{"num_hidden_layers": 11, "balance_loss": 0.0124, "beta1": 0.95, "train_tokens": 740500000, "dataset": "wikipedia_en"}
Below are experts of layer 4 (counted from 0) of a mixture-of-experts language model. Rows are named router (the router's row for the expert), up (a neuron's input weights, with its number) and show model dimensions 0-127. Each number is 128 + 24 x the weight over its row's rms, rounded and kept within 0 to 255. Numbers have three digits each.
After each expert's rows: "gets" lists some tokens that make up at least twice as much of what it gets as of all text. This comes from a sample of Wikipedia text that the model never trained on. Tokens count by the router's weight.

# expert 31
router:112199173109132102143116113114117145131109099139137144123146163135113148156143104131110158121116138165120123140133082158139118122070120189113158052066138123106116103146144131102114142132120133081137143115123162118135151129131134140105097146136135144124127130163124113138131122118130090146092125153126135072153111102117115144147100104145123071120144137124105141193149108133130115106089
up0:104146123118142104151059070115133126148116136110084140111102141143160134128137112118139130108120155139102173144163128114146078133121180128120125139141100110107126134141139098092120153117132205123202138095121127122143126148166148149131123142174131128108170094159111110087164142094149119130125117169107130141142136107088149115147105131114104139134095119128132155123122085138104153117143
up1:105126119120173097155084081094130113120148098148144152128121134114134173085149144157175152139122123152096134131151102134098134079146142100084145146145110119099109145165110114123118164106148142138181140116120143104158125126122148132094122102172139119117145095144102108146179119110158128102085123155127114112139109160161094117132112135108122128184134131153090112126166116163157160099130
up2:116113131064144141138084101090122171133124099167134106110093163140128143136156120133146145151136122141088116146153156129134113097133133116086134140131101100145123144138127102113103165094103149124155155156113143113126133138125135188082090134151130129141168078138105069130131121105119123109076139121125135163181103113118137154126137095112158126154093159093107107096111120135142117085107
up3:122158119088150125148090107146136177148108115129113119103122119125126127112178146125142158142110138141105131131128122183125096110122138078060119153118121106129112130135123139087084181151136176122161138098089117141120141167137096163131106149188105141150171102132074108170122123108157157138127146143104137138108109109095103111142106125152135122121125146131112137155078111139101107111136
up4:103128120107149115166066113102109090163091113155148177122123142156142129157170074107100172094124130172155123139091144142140097128137132152091156127127172121103114139114172128124099112131153128124173145133087163152117147086100132121112091136146146133140144141190120106113128105102147133138100128118147158107166109096132111170144118130125150138141168137137141152140138134158143144123138
gets: "in ", "into ", "first ", "from ", "second ", "by "

# expert 96
router:105094134122137122153064098142111101145152102115133141083175110149177134137115145120101131136115121106140144108145108111112110076164139100126153101131080125113121111160119124140092152138167149106132127107131125125175170188112129179155110137144120167107122128134110122099126135102126129161120147165125158136178109101150095140135140133142116105148120125079087105154167107139137091146143
up0:101141147172138096117124091130068150106120122153152145146113129138104115145109149105127135147096103126093100107075135093130096088126137164115127111166115129115159129118134121162136113114122146094113159110137170172084093114123099123169142162128141130137142121125141151129133127154143105136084150162134121149128163144164113146125115109147168125172121184177101141095125121166081112145155
up1:101163153122162129109084103138137136132149112124127125097192094112103159108123111117132155160129146145093142143120107149120176128138172112113132062162126132142081128148095127100124119119147135133119106152076119159130161175093151134102082125099124152090093121167105147122135137063139158107099135142126133131118148129120131132116127135125179100122118136088135120097156157091133135135116
up2:101083131133172118142109110129118140093162123158084111102122091129136115129112146123127147155158172092148150079131150102144132110142164156108146127124075114176141174154165139090128113139137110120146156110147103098128142137092108113127110158151134107142105139128137131140154138156064123131094147145077120103125110125124122136121102135158176152156154148111099125183085095132141131135141
up3:080159113123150147102094114140140138136153141117114118194172118155149119135113182158178148142101111075125146094135141124117108103114144124132135106092067120155119101122142102137086146093169093106096150116118152085152145123137170096142141156111115150104151087119094127145117131115159106122158134124142107104129106110142089113121152115144126091111113134127115144135170126147154163121126
up4:112133138108115124159054098166097125168155111117136156118150142127122137150126118144163108141137143138111147114128136083151129104172141122121111123105131142141100098137136158131125141166134152128114120115086095140174139127123137194111109093124136120141113108080084075104111096126120158150129160153129177093173156119141126147111139117129120139136146093075130133148087081123121098140116
gets: "and ", "or ", "but ", ", ", "then ", "also "

# expert 17
router:134097050118155116131131071078149133112127143152133133127143128116141164120138153133090148127130100130091171118112118122163150108152145140101148109103129085074105105213139117140095143104142144148125159119123099137130123129131155103129166142150109101120129099190113136138137116111113089150134099127127162134124103130127148132172134113123134120099131157118108158149124095181113126120128
up0:123105117107167126089130102095122159104114133131105120138103133077154158151112134097131146138124130121121176094141138127110156119088137107104136119100143088110106109122141108113162154089131124140162114140137142166101138129094151126159187119172133171147137090125131119133169182138167100095146136109150159136170160105118159143144098110110114113099155163100122173128095146165117126126106
up1:108127103106147107120106063106123093128101134114159167078099129150139113122123116161117151124128112142101117113064120129144153121121143086099158151112137113097148130149118172112098127140156137118134170138092104120114095154112130141162126115159134128135101111121119157116119116132128119082117111174182155089161076095118118107123107134172144149091145121107105128130188127161156129115136
up2:113086091121148144090132079143131136147113142158126139169140083100151127149133154096126121129077139108092157148137128157140131103153148079121114162161153109154107094165176131143107151114125167118133188093114122137161120083156134118128142128153094124143134113172084109161101092130138152135145082130106138142139093123132128163113149133142146119094118105122121145152100122153104123103153
up3:122112096137118136127122102114121148117124118116178110089152124127136149133151107150094082098121112163120137137132141128140146121116122107112148114121086121114133151148126127113091147118099170126102131118094135110123075126142149080126168157209160149146127060152094135127144110108111072084121110136126144130147147081115112113101123114129149176125164173109117122136148116170137116167142
up4:123121093146077104138106121100124162126142107136086146106131138134094161117121128168116118140116134109085152113085148107103171132142115133128123140119129078143190134150104086156151125169133145123106121118116146128142134177128139096144106125157113151171129109134116140096110104103117121149111092149169169138159123167079101116180146081130109126126148155117098144139098088142106096115113
gets: "R", "S", "P", "D", "and ", "J"

# expert 60
router:114107129089159148117107109159123146138140092132146109128153130097139144134127087176171133108137136159086121087147144144109091120193129150129133129119097084078110123186165137138092139132150118140156182123120112134130133125153150142117102153151116104096112096153079105143114115102139133158138120113112100159116129076140116133168137137079119155140090125100122114118160119153146136131098
up0:095115144097127124098096092128125146134144094131135115151131113108172115143139081119135121132091109149075148116120136123085110105152117108172150117126106122124099126160130125160096139144132141121163137127065103127100125151173098111153130127168134113163098140137100172145108146075153127120158111117112171119068119117115160140160113144098114142123072176094114147102157132125125143125115
up1:127117141148171120109120098117119123146097115129111121144148151103117117132126137111140097133106127168106123143112118154059110142171114115133117136119097129086107152172152106129102148106202151124150129113118123086111148111162130101125125081125152143118102089149089121175097130147166128165121119098163147138130150113095120184150112104138137168121113151136084126062150115145129127126114
up2:106123147111175109156099127143118123139115104109170150156159119116141126158097146169156123121152132157125110114117125134137132091137164169101163144104060120105166152153137138143122111129141131163106148124156120134147120117112159140164107172139078122116106121161116085106170139133163139114151099136125079142138108064130131136109132108149124139138083137136161145153119120166102120080091
up3:127090102144099151178111090126099134117134111122178139128119149087122139122130086107127127115132119166104143097148146090144127118122142142124123148114122111132122129156141095137115169164132197120077136131117148175118139123117154123114122178162139091121131105177128079149122154118136104183137155094120144158184144109142123070133138129134126143128160135133129138143147134144150179100099
up4:141089126127158164155105113169118158143137136103110111119145124122160101133131090097130143135124129152091167083148145141139169090141120167101126140108066142125129132131133151131068167141161152157139111135119123133132131125125144136114112151159103126106135094137119061130135123137129108111181101120105126080141160108066149134165129104134148156156151089148107117167164118126117155113125
gets: "C", "- ", "M", "S", "and ", "R"

# expert 83
router:118174065127138128144108114123090155136119120142193142109141193140064144085144132145125149132110134131118148140134083118128109113099150119114117149111111107122124113172129112169113135137140137076136128106114147132154152139142162130092123147142134106110137081112114115152160123115138115120076140133101138122141111104123101141154088117137161103204114138074106137156117117142121121120106
up0:081148146098142115139099096113121157131096098141071149139122121095133134139167145106144134101123165134071134138183122139119113107123144148093152167129117101158100104116123129130107131120159116155115155092077155135155147167129126136129104150164093086115148139138067103127137079117164132114131136138135131119094122162112141159135138073128106114111141151125126125140129096166078153128134
up1:118138130123147140160098127120087150162128102160151107106068159135075103117127145137127114138109144094113130146134141136109077153091145103115098160099134076153157174125136123137127152156143139135133134117129139169139178116119111153119138179177121136118145141095100128171121129140131142074069137142109117139120120138085121118099093141154158121148104173140117106120122130170112097123142
up2:103136125115157103152116092117133147110123109136120118127110131113138141121151112141142180112142149164099148104112091143133135080118169104090129135111143080122113140127154052103103128136139158145181155102099138093136120123143115186131167165121115159156136124137120105136112128113123120141144126196103130159100117094131091084135130131146125157117115146120121169154163121155121150092173
up3:091123157105181126144104100090090140135166061118082114103119112132117135133170096107128123135123102153098147154125116125091113102137102095105144131152128150146106131152114081132114167126156118135140103125128139148140147119088115134132105172137142139138114099169065099152160112104144137158117125204165121139136121138089093129107107123094147138091129132140132108114134088129124131115141
up4:097113093130139124138101050130157128105156084117138188120108101122092127139148126088147119138099156160112118168150143111121088056130124147084138143106116118106119136165140093126116155135114121146156169140124151118127123140147095131108125151178118152086097091168095108132164126121133130139116103132126120149130115113121105110092122097130136119134122136089099142166127132156111163106151
gets: ", ", "and ", "(", "; ", "), ", "a "

# expert 119
router:069142107140123085129076100105093153106117106146151136131170123112096130148129119111140197126144128113135130127149136136075128105162142107108137110136080127149146135157119126127142138134157125100171128160114119156163137141112120111135147130136126132097086089138139104152162127132150130119087137173082128061129110153148085145173092151145106117130083112136119113127133109101133122132164
up0:156127112120133135154081064108130144124126148128130103142144140128124113142102112144132132093099139097105157112137125152127115120128131126130106148107084134122148113154103117131136102155130123089134112137145138150147112114138112073128155152179155097140121125093122105106110144123148109132105156132098140129106086123151074144138156228118092135106159110129130142102152064077126169139136
up1:102123168127148108111108092120128124063079132142128175144120106117139121154115108183110179140093143121153138128139138166138126106148114118109162103123151120156147098140111126153106134092142098091149110138105105082132128082132080118092119144146083116107116094098123097120135148126132148113099106126072106107148113140152127149129107133151109079152133113168115150083121137101128094123120
up2:134111108095103098123125104119100175134105119096133147113121166133097161163137142114130178099141103163115122111151131172132126073120116158098117109148094129121158124128139114106121137095156085147171179132131111135141106134120129154137141151137159136119139163104118174098102097138114105103144175175078123152136117126141153136143108106155113116124089144094112137136148090110089141184139
up3:119189160128158096156130119088101143112096118102168125098133116175101148133159139146102155127111151149166172131107117141113131105101133124153166138141082141129131160122128095113143116149139174115142094136151130138104080109141110129135146175153106113092107099157148079152182158130142121116102120135104094143121123095135089169149121119100138140086140111150125111122154109125126102100147
up4:093186166138144116120106087135131118127105089108148104110125111124089142070106104126108132114112091120122136131120164179107120114149132107071122133156103167123095131102143115108103119144134102132182103110139091148116134116122117145145126120153112121162087111078098117158136124141137145135096146125094164125118104167088110121112123093155125120157103144171135141133150178088158155130132
gets: "and ", "as ", "or ", "but ", "more ", "than "

# expert 99
router:136105113116161107125112093133126147137103093147136129070108156157126163140157131164172128121116098153125158136145098096168093118157108160127176130120076095106133125189149132142122143135156150155176128069140142132142136128143100107109137146139142110144114114167112110160140129100140134134136094146126171119102112138138101146163120105131100146123104114124115097119146066173097118120106
up0:175136123113153133113101108107127124163129128140158133100139164163122137126139105177162157126152098112117150118143157096156094153116090108140129144136098147109178151117124119151126119123126139138129127112151154071113118158149134173154134116149137161141098125161126143123164130114171176132108091179079173092108101174121138124120114115113117121147084133159091110125164081119149111141126
up1:131104129110177091160119105092107134122146135084090116113112139141126120094075136141168181126169107096088159119106144173103115104164159124131138137131104139136145108132139139116123135142146112125175128154141137134152136145096114118143115118153145106070137144113179119128117136129157206126194118136134148120124143123131123112118120087161128099089124116168128092129144140120126159149137
up2:150116120169137095137115105129127155119112129161153112123102135149112146133174152139137153141132122115053128093157089149113131088151136157100128132132125171103117098134090118126152153148130082165149126105093087154124129114148091113141136152124176128120109166149089160143168138138133106151133107120109147184095144065158133097139124132122140127108136133150145073126130098144162133109131
up3:128095119110159131123115129125141125118118124123133113145167146115145111110152086083104164151125090079101146143102113137143126127145131116128115142114092099130104125160138112113116103130147112117067142073114094112156145134117111088127122160171166124152153158133115149110145142121130110099070087154158165114136185133092118147153112103145110181106105090128117076137105130136135113119168
up4:109135133144136103123089056108131137159135090155157143116168148121142147150140140148129105110155124131152127163142109100140092133161133123096122125073144177092116132126128124141121093107157138125162157141131163119142158115101125106181134121118160122101093107151145121128117119122135116150076119117169138126187137142185119125118128076108178142110123133102161155111152121164132155109108
gets: "M", "F", "P", "C", "T", "N"

# expert 68
router:079142197117180135128089114124117166174134124131093138113180135124152171086125064170130206157132132129100144110139142132108117114131118145126125166084145112159132135150142092075119118144105129106131149127119130127161127110115099126115113143141173108158151140113130101139115106120129147140104148145145163114144119111101124088152126119112095144143107140121116108132087114156147126122128
up0:114145090117125111114094136087080169151123137096107135133136110148149120123107088098115139089142187146129138095169109159100147097098085153140174119131133094123120162097154160092128110105162153127114142140135115137130159105141106132120120118142103152121114068091120133089135133108169135152144133133152138166117154108095152123142113107119120074130141078123090132109134106154095097130138
up1:123159140129161123134118107147112169151063094109131143114115156153137127133092086150150163087134109134136121116143131138137075103128087138086116161152081106124143067148177126117119144125094148122142117103143108112135122086118116101123095115143151110128124150110122080187120154155122146125116140122142145089114130110109076133133085122126089150129073118116150125152140123152164116118124
up2:144110155149146134127123120142146108129087136109092104132132134113151170123181093185161173106112139150131132162140153123125136137150128094137145099149125083212119125120138108096131061109154127121102115095113138124117137140123101155139097150182121111116136130161131126130120155113137124151116152100145148172163106096154131149111137120165135154139161118077146160112115116148113125157099
up3:121139118138131123150134097123139128152128066143125133155108118111135134116172109136131112156113190113092140106097124147075118148167122117120185124140152109101129133091129122082166150141120112159158152140109165094156135148146107138171163128104152152140115099122134104080132152102109109151111087141091126144114086117128102104098096134111147137136115118141092130160086146143157148074123
up4:092156159130146152109134123143087136115109134121141143098177162147137141090161075114162122129127170114096099134139136153120147132137112112181144134113116096151122140149121135133103159125085125158127138121164093096139162117106104123106119187137093124136149137129090090125086097116101150153112117112138177175135081143115110093155134117122109129130151071090125108137095113132098122116144
gets: "| ", "(", "|", ") ", "– ", " "